config.yaml
experts_per_token: 3
router_score: "softmax"
routed_scale: 1.5
balance_bias: false
router_logit_norm: 1.0
init_std_router: 0.0123
lr_router: 0.00182
vocab_size: 16384
norm: "rmsnorm"
lr: 0.00463
Below are experts of layer 4 (counted from 0) of a mixture-of-experts language model. Rows are named router (the router's row for the expert), down (a neuron's output weights, with its number) and show model dimensions 0-255. Each number is 128 + 24 x the weight over its row's rms, rounded and kept within 0 to 255. Numbers have three digits each.
Before each expert's rows: a language model's description of what the expert responds to; "raises" lists some tokens whose logits its average output raises strongly, later layers aside. This comes from a sample of Wikipedia text that the model never trained on.

# expert 5
Description: Spaces and pipe separators between numeric cells in sports and statistics tables, plus header words like name, title, term, ±%, −.
raises: "19", " had", " have", "asc", "18", "==\n"
router:174114148125163136103123131129109136114134136165135119126153144165132163094114148095132158128134129096127092105093131133118136127155146131150104124097108141153127136157132132169089111138106132158165119133156137108158137150143107093154115126134107121145129157153165097158127157093154163095111140112128106148079124107150084145152102112131096089162149140100133100136165117119101145122141154129085131079115148127171165130134144137153159162083142123138064086136173073176102090116122114156143119184099112131183086142117108086092162140126106115113143163115100100125146112079113141133105129163124152110065125126178148128131127119127140164101115136127137119114124120139101162134095112124123131114112126083101152127156149137127151099146077082116115118135146121143159098095138120
down1:109108123155151139144111116129139150076162094120123117154132105174124076097126122132106148132144143145135151157129089157121147111104127158172128105131152131119141134153117118074099087133110174120153142153152160087129145149116145142122134132133154136131114147123088106155108107176136131155135114146103138149136121103072150157120093146120091138140147085110130091114174120179174111167102119149099117119128131128108130153168180123157123133121090111181152133104121119188109064091142133127098104148124093143122135134098170099141121107140108149112104087129117142145126131128119141142153150162100143111134149116097126109102122162087108086128171131132143171117111138166146144116129133064111138104127113136133155146107078103149083073127119137140143150136159138146171116142134152
down2:155128103123167066132144114166059113092133154111109164181131131137125144146116138076105130100098165133089158183128161142125128129128151163087080104166153102119131100118121136106122128132108100156106137144127150120159108122113104124141113131145135155132148130104168166157114170135158120111152130090183146102126117159141148170105135111126126111113165114139073115159136163129101124115109113087134157086178136154112114129103188143136160137128137179162122121173143140113149103127124145111111134159134126150120141126109144162131120127122113098127161105196117134145122098133081111132110137148130173116197103096138141135120132106127122160152114099164128101112115127161142102137170133107118119142149164134121153090127117145090144125119132151113149125131120143092099121152142145
down3:136117141140081101134138121149126119171097113129133116108082120132140165117093137097121098115134123171139132099157109123162122126100101099135102134157126122142125137106146166116115095135167094154114157123156141089103091150177111123095115159129111142117139123078104096121122147086079168168139114098166141094131165094128109125101128114131133133133119077123135149091130160131137135148093121150118130126160120130135176137130095130145115110100163088113099121182088124113165128120142165101110166118102125124101116165150162132124162124118165145114148117141140146150147139097100124150104152168135172128147104113155088110147160162131170152095108141121132090103110078105119091160070169153126146117162092148127129145132147118142173118112137116133099152146123133116077176102142142
down4:130123131111130117114090146166097125127118156126111109154133138140092126116128145086117099125130139129159054114126123151129146080141131161109093119121159133171174116169106126141087150169167162092111108102111125140147157176169110108099160174192116144102129134088104169101148141146120108106108122169115116139169090111097150116095132110144127128087142158157166136144098119126159127171131132104126110144086109136119148140131148077074114119114127134156183089081087121103128138098142143146123119131141096135115146118143109152129173132105148157143140155115145118121108125143103086146127088144107169158122119119111157157156083094113131134106127132083104115114123163109091116140159145113121107124143090119144111117134129122123090158129156115128099158101107097132090135133117147
down5:098141104094142183133078129107154141134171125146135164121086130109115124175143114141104103112187159135124095114123120122155087138141120124117116133100142137147121119133167107135112164095126090122123111158105123125118191116110094105118131139161110141116149154141143095107145114173179151153140128075133108098096138158109153115147132145131145091157118168136155172130102145096153103097163151139140132134138110134126149148138116150114094117114074129082145109114109131152151107148127136136153138108158194104167167165141128117171138119128125122101109170144086086121178156134103143104076106141127138104141101122124123178127141107133162108121106082126128142087111145126109131138162129143114123096119162093143148148113136115156109075113120120119111096107124154129108090095167135

# expert 13
Description: Short vowel-heavy word pieces inside foreign or unusual proper names, such as o in Beloit, in in Heinrich, ro in Oro.
raises: "g", "ess", "ild", "urg", "ol"
router:098053123125130135092077160135102119097117105166145085103121090127084169106148175126125166111101121128169151083148177128175132110185114121110160114166126109136118144165126121090143140094140107156114108134125117122121115144149092133171175134108105130110144145127125107127153148148135151132141111139162159142123139099155086079085147149115147162189186092122089134127120126133149123120153091123110132143099122121091152193108111101085116086080136126123111135140112138143155145137130146111106171115150143118160129137106123134146153125149093096116102108148119148125104130103143142106120168150161100135087151133129133118129101151125124169164145121142138113133127103141110127141171146121123155146147135135117123134125126123115125139120108105102069123098140088118124080141116128
down0:110142173112111125118112128151085124109159113131156139125106095154115077162145122109162155121119087143125086116132088129145125111137120133129146119141083133137076117093135146123116133154162148143120139124131108078103106129121128160157129126118150155149093102100119084148134091134124128140108165082104157143163127179118115106095107121111107162158161124129115139097084136095148108138189163099145145142125139121145140139095108132114115157110118093120124141096139186117180108137096138161101141145181132061109125109145134109147161143080124151131130138166126156127111093115129139108105045096120110155131101115106134142136086124144144105102124188144142120105102141092157130122112106131095113146107075121144121106156144105104119134127127102099142079136108118162104146128133144
down1:128142111146148134113075108100153089102144136119110072141148088148165118086074149141152097127151133139118140091169166145113147133136133169083111107160109097118131127107114184146152155106133141127144152145141128095118122146144088121152116134150131123138132135131132135145133127143150152106125147130132171108141121085125123163130134123136097112136113163141152154153130167111119126107118143154128135105157162106072114153124145115099131103090122128167138152112129123088131148118132122151089135146138172073148111130140103114142128113179110154132153105080174107196131129157108157117158161100108109120099182155134121109162146115129152153147135101109126160156082181114103141127103129064080141139175171144124129099133145170133116176158133114129103126132133124099129143130118154
down2:121121157153086129113102123133117102153076113156148148078127094139151157148143171104151106117163158153093123117156122118152114138161082100171140142130144157112167143119119160124177126143125082152143166159148115190113106136139148118129108082101108104105125096131127161103144103150126083185130122108189115159069140109080122157156140118121109126101117082101106115109093121106125126077113145109114131119136125155143102113092127155113169119146169123084167142172107132105148134144107114132128128132115106125109123118091164140128118138140149149098148137127116146148139150128152146094133151125137152130146151152104158154118139144144107117143143099084142122099128116127151172134150087163128144105107150130144114098140099131198110124158124101110091121102138150116148159110161132
down3:126141149155140063116147142147148133118124171143129143119121143108149090115140103134088144157109142097145145154148102140120124133118164098120135091118132130131111125116120146114117163102144148139165116151091134185139104093144141094133133116081109111149103156099152117146108147124145117113163116135072168129132138140114121139175132090176127100127101095193140116150123092169110110115142161156134137143135144097128127141176145161100099108090110109146162134107129108146143171109163172179147087124145096141128121125131134089125099121130134114121088110108158028095162110090122141141152100163117132160092109147140129149105129160142104148125122148148105140120136112096147076101129123120164151122123149124091115171106144103162119135114100097137139166127100119124118150113139095
down4:121131130133091112119140148170106120127092141154130084133153113127125178183139118162187176105124123101166149134098134157154125084143148141110132135115142130150176136098150139129109085150122140109107109119107158115114154141102124095096100144137126138095103123137145165141148167169111135120117147144111153150164151092128130093147127157101109170128132166106111141152138108113164092113122164118146152161092104125154087119160126135109125125154120144151123125136121130139144134107145126183144154162176149161160075111105201090116124134136122114115151108160110157102093144101124171115113132124153150127118171142099142118119091133110102165101091123120131142153141108121128111114146147132126146130078081084129125192109141153121098120145148131119141174143129120083157163149103130

# expert 12
Description: Final pieces of surnames and place names, often in tables or lists, such as -ley, -son, -wood, -ford, -ville, Angeles.
raises: " State", ",", ".", " state", " University", " and"
router:123044117137158108113120135143147102136106129142106126129139160109113170147138107156169098144125154133121133117104186104135130125124087137147080100114107106139089104119113137153128124149153113164158115121110117133128128119142140104132171099146108135139117119123128109132083122158160125132119135142139145094138132121160066114148155171173117137141131138126116144136168173126121111097142114111127113093141153139104117156120083134102134124135151126151085178085138141078149150120134174124135127104150115145131099121183115156175139100101097090123125128102102105121156112182120097155171118107178170139107150122121135089161115130123139097131171111139132151147112091165125109126124070111154138175081143117138125141127102132117119104091115132124170143129133089130139103172070139
down0:120151080114157111152133173112139144128075133146153143130122098134175120155108156146147156142105121139127093124138164152141116106161133127127136088102117138149164119138142150200174113143132108181135178097119095109161132153153134161120121105096170148176128119097107114102126161139124091135118128116144134155122151109149109125161151133153134132126139096166097148101132135107119116119109181130140095131119120099120100133105096144086131118127155163081126110116189123107130115157148137072136060149083076124118128161122153147117161100149105133123122090116135109136138147148153115133125101148121133163134128098161177159175122135155086122140157098102143113132128132177171146132152148132145113136151109126115081093141130139101108135101114102152115116093111105117134101144126164
down1:134134157151143109110122135148131130069104122150149162157143094122116127163143103122144137151122117147100088169166163134093120075111192116108126108083077133085094125155142169087137147158157143144133108124112160143167119118118096144165129157080146150142110130134152147169136140146069107116098098109118150135146152136147119099113143131145118138107124109136134128167149096121148142152105115140152098077132087128115145136134093141141155118113121162101107140112128146126080147140116119124151100116149123163111098132149166092120207162140121102132147176155115145081144122132142192052147159115144113105103156174110145128125133118134116143121143106149116129151130132130109155133132132151129103140102127105129122113162105132075148136113144126104163085138130128136120155148125151
down2:135183115122108119125104099136164167121144127149161144149135128113152133120133110132115122143084130136130143106175137118169153120121125142092156073101095094079171101157160120107091112106173144133100093136125114113126137118153141115079110139142166116085142145089150159113122102125096179099114106123088136110165126162154091155111156127072128164121112141120121169157147100103098125142107109159133151127108098139150121126134116112121115136146104136124141137155117131147093188125143131107119084117140138143130141133091125156099076170099168113135103142131134117101187129112126160138152118144201132069116121129144130108166140132060096128115086108136111137132105149137118140126118120138106108130137143130136124136143108125122100128091121099161120117175130171127165149097114095
down3:159139134165125101122185123154144128116133155163140111106137114159120129167125166124154130105130120199089129131107106112104121140120129110167136112122115102137132131124152116133082129161144137114146078083133149120132107126137128066121137149145122143043143097128132066107114149098102119150125085130118119145139127125139135148142107149122148130121130116084089115151093101106134126096142127110118138159131099144105149148089141166137126121090091143122160137092118131121139088123132111124176127157129147104100204129155108148116122122094109149115119134142184135137128126136076095150097161103107129110101100157129082139132157185027127141128161131142106123157155156108097146132106143147128106117116160117115144139120154095117126138155140103115146139152146146099125143124107118
down4:112137135113124145142120130163109149152132136131165091120107093160131087124094139146116150140095188154119115129151175118086096101130146134151095118096166170120174081153179111148127085147118128146129130129149100129115126117129085127112136130154125132139168124128114105136145135141106116124123096125121106125155108116091113133128172155169114150089079091128158147168141112095097155120121106156116152110118138168146120124135134138110129090124112109142198106140133109140164142125133121132122105082137129114187104140184098104137070116142134091123096113119121109186143130107118134134167105137141147106105104140173119139107124129109131136123144131122165135155098165103109113181157098139127112121157102160131110128146117147079097087130113108122112083136095123072100122134113176

# expert 18
Description: Conjunctions and relative words after a comma or closing bracket, joining clauses or list items: and, which, but, who, where.
raises: " other", " was", " others", " is", " he", " the"
router:167137123082170130146101145192144186136153151127131145147101154102137133168135115108118133134146147160169114164100142139141150116151167113117119137160140172155171114116102140093127136140095164147122138130161076091113126049118114144128163138124127124108145146163135139123161184124112129123129102140126142110167119104084129100105133129167116131111084126099110140146145126114140160175154109095120100163131134132115137121131115153123149153125093135185113113093148142124139122156131171170127115141148143088105124144170125092170138119095144120098120126126137140139107157101063146098122180119089123072137128132108142142153159125134142121136138146125131163095159110096112102144092137123149122160129129157136120100173158148151113139105150140142134125148078167132141125152144112
down1:125114146101145146126135146115090102139142143124108084133165112131170111098089110130123105142104119104098145144135136126137147149128107144042120135077172148154154151115132173118113131122139082116148125110153156109192148108129160121120154103126110132173144116084127160121157132168103142146121125102132087128146104153117158132087132155082108106115116130149147109116133112153139154095136119164151087099126146130127101148109135092118116118168167144108089155161141127139133106152148123089169155100152145121158135095126106115121088145138104135099104143139177121142139094111152131112179126174129097115114165135106102131138136154065102115123096125163139129130094117123136140154149113109155099107112120166142122140120110119073107079153132129119165162129143118110116136121055147
down2:158165128145103093190100136111182114157136126172160138159135097141147151141119123104131145130133123133070118170110157098135132138116134136114110164147123129168146120100113126082122147162145140163099151132133119119138139101140120127167163126111128139124189099114141125083102132120141153099118127150144134128179110139164140095124112124114141154124114144094147120133106104110131169158175165122121134158143150110143110102130116112152107165159103125166083121098121132124143122124116092142152115146123187135103140166123109139148128178111141151155149146109110151163089146166127128129134152135108113125119148105139161131158101111138130139139137135147111170126205164114164162131156081151133108094089095133135099122141137143154080119114071129115135149147120155172092157076152136
down3:129123115116112145105118120158142143115106153103167110135108064114113147113149152141099128137153121124126175118129107134098140058136118118069151141107105115151097093138125080110132121154149159146098125098105130139115086103127112149122150166124143137140147111157116153082143123088122096148162084157157123096115131091135127131153144129096107114116103154086141135150084137111130153151113181157116162116117137142105104130110133122123124154113089118098118098113123175095124156159133124138124117135113124102134135130103143130160144137133153116105121198110124133107126099134156136100088094167108120148157164182146093151139175105067139135128124117124098153113141117102158146134175116112124123130104108166168135108098099141126110185168131134120088120110105168126117183136082134
down4:141119156105136102130138089097111096143138137119103156131139133114127105121125144145114112093160084145140134118153112112140145116165145137127130132130160099140100123191109128112108156171098133154133139114142200175104103138142095104147131120087120108137105117161124104116096156150115130119112118129134114119143152156207111134109134132113119089155098133165139128147087120115104135113162123136154139154152124188155130151136148142108139115118148115105116129122074140139132170178176150093147098135076130110073130140171116178086142127114112093161179179155149125145108128130140117153153113105151130128150109182127123108100077127143135096127144137095117155158148127139155139115150139109144184105148112156132100155156123125101134124159080132151174107114140114142159105116119110
down5:149154108166128167136118118127110100123124103149131160149072073132134090114153136137133113155157119143159132112117153106124117110115100083080120148110125139139130118125131104162128126126100138113138157095149121139169114116132122095090097124127130106117098119158106136131132131108159152113126136154142082087177101111128132113116140122113124065164119130152140185134140099088072134099154113180130131112131143123088109135092121158089154115068128118134152112130163135151103173180178119112129101132135116105201137144151125135126126110101155147112126132151140132075153118151125146095108097081135131134115116127120093120130105134117107083133140104099105123097099151125139161074101105180140132113139112139152144134137117136181131131098135121070122113137148072135141088126129112

# expert 56
Description: Word pieces inside foreign names, mostly short vowel-led endings like u, ang, iz, eng, ung, as in Celiz, Chen.
raises: "ars", "als", "itude"
router:128115179142127161108142144151157159086151108127166139101117145073148133112110134112110114110114124103146123119160156129127119118182071157112121146162108109099132098151136133149119182115126174130143128150105145137170140154155145145094168116143130152122146093146127109143136129175112157154134148125185124086111116183136100135143172073149147119125120144145129117131114155089158126139136122104116134137122115127129114135167108127111111153085119127118128166155102159129113128142099121119144092128151126177141120132181169115171121146138119136107153134129138092144125141133158103116165180099154123145149120137106166132105095106119154166161147171106103143103118144161096119100096125122112089154114130142152105047145156086109126105100097103101149107119130157160093100137131132
down0:123092148143121143165136128157154104149104132104140075128145139131118075107091116129112138158087120114123125116131147101119123103147166094122120123119117129109139089162174145153157108088130135137159100136063160143099127133148087126138130148113102212154121089113123100122127147149112131130146126151100136144088178111135148139133148101110073115063096147105086141153094155102110125119086128136109113135109139168146130117159113175163112139111150149161136150131125106125123135134160131154158125110160142142122161122143128153102135127112097131093088142145134145126100133114134088127143089138151114137128111152105128108158139116104139154165138133191115141198100181146086123131145153136102132137151141140125136105161172108109143159125118125138120101152166148146152174160152124
down1:120138130122149124140097121156140166125102116099138126163147119109119101114149127162123110128172109108137153122091087102144149106098148137090100130088135137144104077138117143103161122141120110142140095079123105132150135127158115124138140090143117131151149132104108122114100128120111132080088174105154096114105090136152098122092110158142126150122152117149087116083152134132148178122106111143091102129133111138167128121134141102092090163127107081117153109123131101144109121128119084074136117148128127130098137160158145121136165102132103092153121136127081129150153179143176151129132126135086136147130107138064115125167110137175166131130174074094138142112090077156160142102131131161158126131122151113109110162107110156160113146127110144094164141131137149153121066143091125
down2:150120118127097174097139193141127097108138110159121131087127132168114166126120109135086144102130089100127136154098168137101156119115131162119143163085115171147178169159121114133156123149123117126120143142142105169132121143119157122121120120139176086097141112165129178120151102104136090135119163114129147137126141109122121140117132126151098102137148094128094146115095114128145133140138100155132107125125139145152117160097093105091089122117164174159099115140094125121131160130110089116123111134092162163142142069151146083101117170146131100116148134107126141144123137145109138111131125186099135132106120127120103135064117119079124121131154123094119122135103112150124149149130121116115148110132081124124090151088165046130157071133145161150148126111131139148131141166157098
down3:148085128139099166127055145169132127118122122105123129113130097102112152108116082153131142130122106135157117143092147130132149110109136127150098129105081110118177106125103184106126123144170131132149152134150144091127170125099150140165143128153157150131128114168125162130152146191115065157134119146121170132146115129117148125091116140079141108114171131128127168110160156113111141128127123098125111113082136139121109126151154107117158154162158121155132120130135142157123136113108136130124103073149178128135118121150106134100116144139159099102092144121128113147122109131156093116116162096132100151111109135111110090131145117106083186097128094129118085151154146124120106127111102104085057153080124130118127123160094122176123143190137134120135132138118115123081176111128134
down4:168128109145167176086155099087092138120144119123153160106127118123172102129169156157157121124158099113159092124093136112146108114194104154117157103113115137127165159144155106119141138148133122128099113152125138151106134125133134148118131157115149106149121120112152112110124106180107115115143120122124072103112129123102092122095136110129128172126105124150136142140150127115129173111109098128125114110105148126122122162170164113127136134176120116138149167133098099147156182093117193113136083116097105089110124170122138151134119156118094100127155142118149194151119161123148085104115131141139136101093117088140166147167094137145116090148106105146114120107162085179128151134130126141136113156164108128111141111147112172122117148114100154111051120132131136144137146104144115

# expert 11
Description: Nouns and adjectives about government, law, politics and society, such as government, public, political, military, media, culture, legal.
raises: " activity", " service", " Youth"
router:126107127120096155068166143095151169091114115122152130124111153164142115154142148141113124123144082121124162127124112103115094107129086120151118072142134126117112121105111100152151110120141126138112154128171139157128136107104122139123103126182142120142149127127083180143130169161146126106112104128079133113140087142136088153105116136096132147102127157126143120108133131158122148144079142116140171116095145174155154151123141166095120136116162132148116102092162135090129110130128101124073102128102147161108157110108130132154085121106162126110147124152102166140091139144134112174075122122101158137143148127129143128164131146129108108155107135132101113106119130136146111118082085089089129158157180120158165115125119154174130149108089157090086169158077123147118141097123151
down0:122105134143099157101154115130145119151138131121146126078152109129094115109200118124131094136140151127134129154102071138140150146086134159144091119112138132110122174147105133153102104162128135144133122153128150161130105111179105098133163143146112124118107111126089166090125162102150187168149126086156131079114115121139143084121126176138110148159162147094133157123142149124113120089121139093112136151135117140133102121129137092137122112131132139133148162151140120135122145184123121146123150119165087164110115119146139116132131134126140087144167138139129152071144125162117094148149142147116099143152125123116147042142134156084151163129093104126097089159149135163137156134116116091130117132115121097148166143129122145142114132221127108104110123121181108135117135128147163
down1:151134091118091120070115110092120129130148073160119118133094125148136106098144130130132097172161129128150133108070117108104108101121111105118152122119151066161116111095126139151163168112104139100097137155111152118145109128114148121154161166134123153124126083126158139113122099144133116103168127143133102091144111104158202156117113105107107131133093126110137163095135181083104122107166163120129145138084150106107140165142128104108098128141119133133118144125165140144165133127150120127106151134118111169130129142132136154100120145154158132086115141095124164112164103141128142122113141105099136114156142136135150162127126069119135143153148107043158168076106084095133117117122125122158131131124152152143149111135095127101097118099140157134130147122130146177170138089122118
down2:118106146124117124121152143140118117162158127157126131127152153090152098092131123134123107127164141137154158098147110140118082109118093129109152120119137110074128097115133112133121135100100122089117144111100113095096123131105144094135112139105086137155100153169123190119146137097105129120164115151153131162103144119121109101120090159171091148099127139107118081081123078117085128133133174080121131128152124067135110149143118123168100131158110105089189099146114119147089137096092161151147134133111126140130158103090117087110149107100148171108103090125132161103137111110114128133167134137136126148128134106103118157157140138097148123061110155169135095159134121099114097115161145132135147121139097096130094127110135124143129143106109120148121107097095135134138144126210096
down3:122133123112135154160145070128140088131177138122121089135113124151133122153118131096134153120129110139146124093165161139129111174141190164104179134092099124167105142155130071156115127112152107123153140166110132123143119107128127124114139112116138152115177126099117121146112136086135138125152118136120148132120129159084133097175138135115136074132131103127078102192123108140164120139132099118121152102159123125147136136140160088145115105170116145120101108150122116161089142124126119106096115166143159150119121079097101122114145102114119091141125114136138130120121134148112144165171107126175113166159132174129124188108145128105150137139124085129130129173104157115199124163131142096131205124142159111153102110123104094108146113125152149134116134150146091107107125138139090
down4:121172140109100145099114120112149127129153121083067100092127102151116118095139150107104119117140137130157123087136100134119114121167108122156183089147112146134144148173145102151134099132106111109105131117145109124115145148126120144122100152095092116181097132110076164108157098109120118141061081087114149143131162128102119101138125166106145106143147134135173107141130163141141126110110097168135134150132114093154118111154156140157133103119129113130152106142091109158110150126086113122150145095115114140146115183116129110125147113132088136087088086123124100083145157122134091181095118095138112124085155111122130129150130082094148138124162119090141124123145099087111150141105081134144141131112079145138087146160080110145108125099158157128136111128133163135096116122123154

# expert 54
Description: Sentence-final periods, table pipes and leading digits of years, plus country names and words like due, there, causing.
raises: "ute", "ente", "utes", " reasons"
router:126157149156120133185103151106124100164172161112102122138108131134126097120092108081137092121113172112088108133123077164104139154107144111112104162124109117100109152144128091144171119123108135138103168158129126066131123123148140148133136112077127132147183108120143116131143124134142131152097151118103142154106112137146125090099161097130155160120127110155142108118129118158084156110106130153076144165150121145140129091113111091148156148128129109124097140149149132164141152136101159124125111110115154127127142133091086114141128112151154113105147115090118151166125146118109098116168161164104140173127129132102086162100102130115170102103100152129132149131156081088153160141122160106198142113138139113132100096106136144122204126124155121119127126141120121145143089102167142
down0:126121130096127100128118141132128144146171144145124130107104089102113107096094152154084103150116119103151089104119128114147072138159108142136145162084125161107156111121152123131137148131117142104135089172142122151109157123130170133125104175114095160123128126098154135105139137143165125178121125137091111116104128142173127087144133095136148104088125132148123126132104138117094119088129165134133131124132121175124082113109123116142100144126124098133103115120119149100156156110128167126116099121122128137159102104138102083163113121091142156198120180117121097158135143135105137132138139105180149158141158140180114150105084154108163108088120138117119142154124136090108158122133158095149105167111145125080127134096179164158157135081182133124145134081120093148111082149122123
down1:113125129134169159071142131128146092111171119102114138161163135127165112125154153146118128147145137131158135121123147147133167127100092107095116102137079109127131120117113132125145128113113141097117122140116148089147141136106170115087124106131100120122127101129134143099130098117135121096087126141090137140155136124072117155171146089086157162146120126127114104121114188102117106115110167134116128083112144111110102086080142109157108137143128107132171138073149153141117119064081157144117126107120099141127093102141119111148114126112175125107169154130170144165169094106100116142118180142113158139073131176117153130131116151069130112109123105131125155178123127117106121094149163080132111083130131111119087095119120119163099125088106116111093100135133104124125134125121142
down2:116144116169139116124130096118120106137125129103157117116129124159110154090151149081157144134179105152119104140173120084132146113159093112136107134162124133133117154122153134094096120169140115113134136121141108153139138124165142105127137147072123162092093157116114111129111154116090092134147130139156170177130147118134099083109119140101122166121145127137162091166183143146133148109128121135133108129130110096134138145103124121115120122102149094124121115106132179110145103131118136111158113148129141123166116162138138132136142066125109182130161127146134165109034127120156081122132111174154125143155144083145164128145117135160179131140120148100144135135116089153124150149168133135130130100141140166090079154177141099130140175140129084135110151085118100139139149093127163
down3:172117144134105129159130144121154107162116126127145129161147109144108141128116154139116110112130142181131104077131093116131154097157181125128208152119138118125129138105109146127157140135100083088147101106146152119131104136184143131102138077165093094137146139147128148104130126102098125076139143139112101090136111053118164109125098156113129097146119191109103162121105169148126116116120102163117133139150145142163148126146089112165166126150117129107138109131166131139122159107146114120127094121103043128151108112131133133102104114104116176142185124124120155115119156136152080103132137131123113122150118137088141180108138118122132139154136127101122086113110159101148148111149171138134159135162121122123148143113119157111123142142163136117125105170145118101155085144120130
down4:107147134101114169159114152150123081124117114131129129132095130120132115158140128080125138165164140149149117123144157166098136135062126079071152142165112107130129175144120107105110151105150086153079145120098107138131145106096105132140132120146107128152147121134104111128103123101197144111151151117119120125097123157083118124103135133132168089128099115122155162109111095150138120126146137103150116137131158148144121090134139152141128145160126130130107116092117189116119142117107112149128152115179157115147093124107122116120132085153147132149132164192107155136143144155098145112134094164075102092124126121118118141097139168136140147113108162147123105079151118138129105172121177124118201120102116145164161157125106138108112141153159136150118162060111146122141129140130110

# expert 22
Description: Pipe separators between cells in wiki tables, especially header rows like Year | Title | Role, plus some semicolons and colons.
raises: " ", " c", " New", " G"
router:123123139096158092126132130110129113075113144189138108100176110132107134104166097148112141147142119144122144148135117122132113135120080096140179114116140153113134069082111087122171113168106096144148127152113108132146164152117106092086131111119139121105109133136103110172128133121126144151120144141109138122135140152140144157096147153099121127141097157157104077135141131151156143135112118124145115112139126143130102131122129174113057097139129112115121120130138108128139088116112100087132116156106161132139131162095198123135131081117112148180158152196151107119128151130132151070151148137120157138163173148170163096159135146120080114177136089130129161135145139119109153121130100117132108127124196129169119111143098114108154152122115124128151105119150122089138140119148152
down0:147129155110195112133131107160143106132101147117106175112101154120125102136140115115151110102115125126146115137121166121162140126171137085119122163115115083151119099101066105111169100107098134148126171184105152138145190095099116118132122130077141142099136097097159131115142167124123156115092091154104082100149139139126133098141167152132107152101174150129109105108133127147092167136152186119133112119157127151136124137166111113125108180147113125125129183120141115145118101132126113130111084147113185105124122145133097107143121120170167097107142127120112133148173139155135119084160155135139128141093102147090136157108175141104117174126119155126147136132130120152134147130140129137130067138146111124108090122132161143137102156092148123134104168142145138105090136122139149
down1:088144126120084141098147128110138096059128135110130143093160111134148143120091108136193115094136135141143153106089124111133146137123157137141134144137139191116117134138155129107141149153148136142087117108096131114108128135126113129153125164093110116115155121134101136120116145127101124125110168153110112130130144151115171098105116152109151116120145111150127125138166177112114099079148145148155125130166137106129157146131134118111118127115166123153176160185152120160124147114174129161152150139133118145120118132147107096111122106112142153118146116127076132157147177124129120099149131095171096129086102162089066104162109096101156137148122137107122141146135156111133094097081165078084127063165156127122130109131130163153095115109147101099131140119139060108098106122140140
down2:162126105109098126125147128109093187145172118163129141132163132103103114124121117114112154107182138118155132105121094111117153115082147115106126087123143142163112131127135141146133113103097130127143152118134136105132157151131156123150114176128111149129100124139114112119115147168148150135132168143113140140118099119138171117130157134120116156112153117100158101198144169142167141120146161118070112128139109136112142116101122119100177106144153139155167106148122129198156123123144129100126127170143109122170112109168078114127134135154127160131149112157092130103175129118106116141136094132126098141097138141113142140138137163136136151146145107080127132146128085139102119129099093120088156092138130158109070134102139136119143064096154166141207155118167156179121147125143127
down3:109061145082159130131138173134153093120106138084112147138108179092118108146107133119168087166155155113093151099132106182138131124146145137087092142146147146152123149086104155139131136126143118137161164115100129133118162119122181175067126126094093120113134123115151127109181140136151137134153110144142149135109114148140072146125124091143097106089148131168102147171117150129169149104103107087130119100104133146148133150127086133110150131147133146142126137148167140114118136146087100121115133173124123125156164125092104140130129126156135140101102110145119121099136120131101116147128129140143129079127109109136155090121128130147131190076124109132113140205136131141107154138084145138117107188093109142114098117097108100119119112155156115159140128109109117129135119146099146
down4:109111128116183153152130110140105144104168059114134089168125125127162074124152144147109135107149149084125125122123070118155115144101100100080179135116139129173157138128160133151137106095125131102133095095167112096130108119104135120133116128141104130156135134097109156148146102095141128127103119167108161120103115131126167132114114114106142129116115145080124150199112164119127115102115131130118176137084112144141140129088125137108161164149085156078127136128116124111158159139070174162156157119113116170103119133117111135107131149155128131149157089141114110103169095158107111110169107138124109136109127131084138135152113117136125157123146109097105123152112115132128144136186126106152148133140117122138124134106151142126170140102165119072158158143140139107111092094110089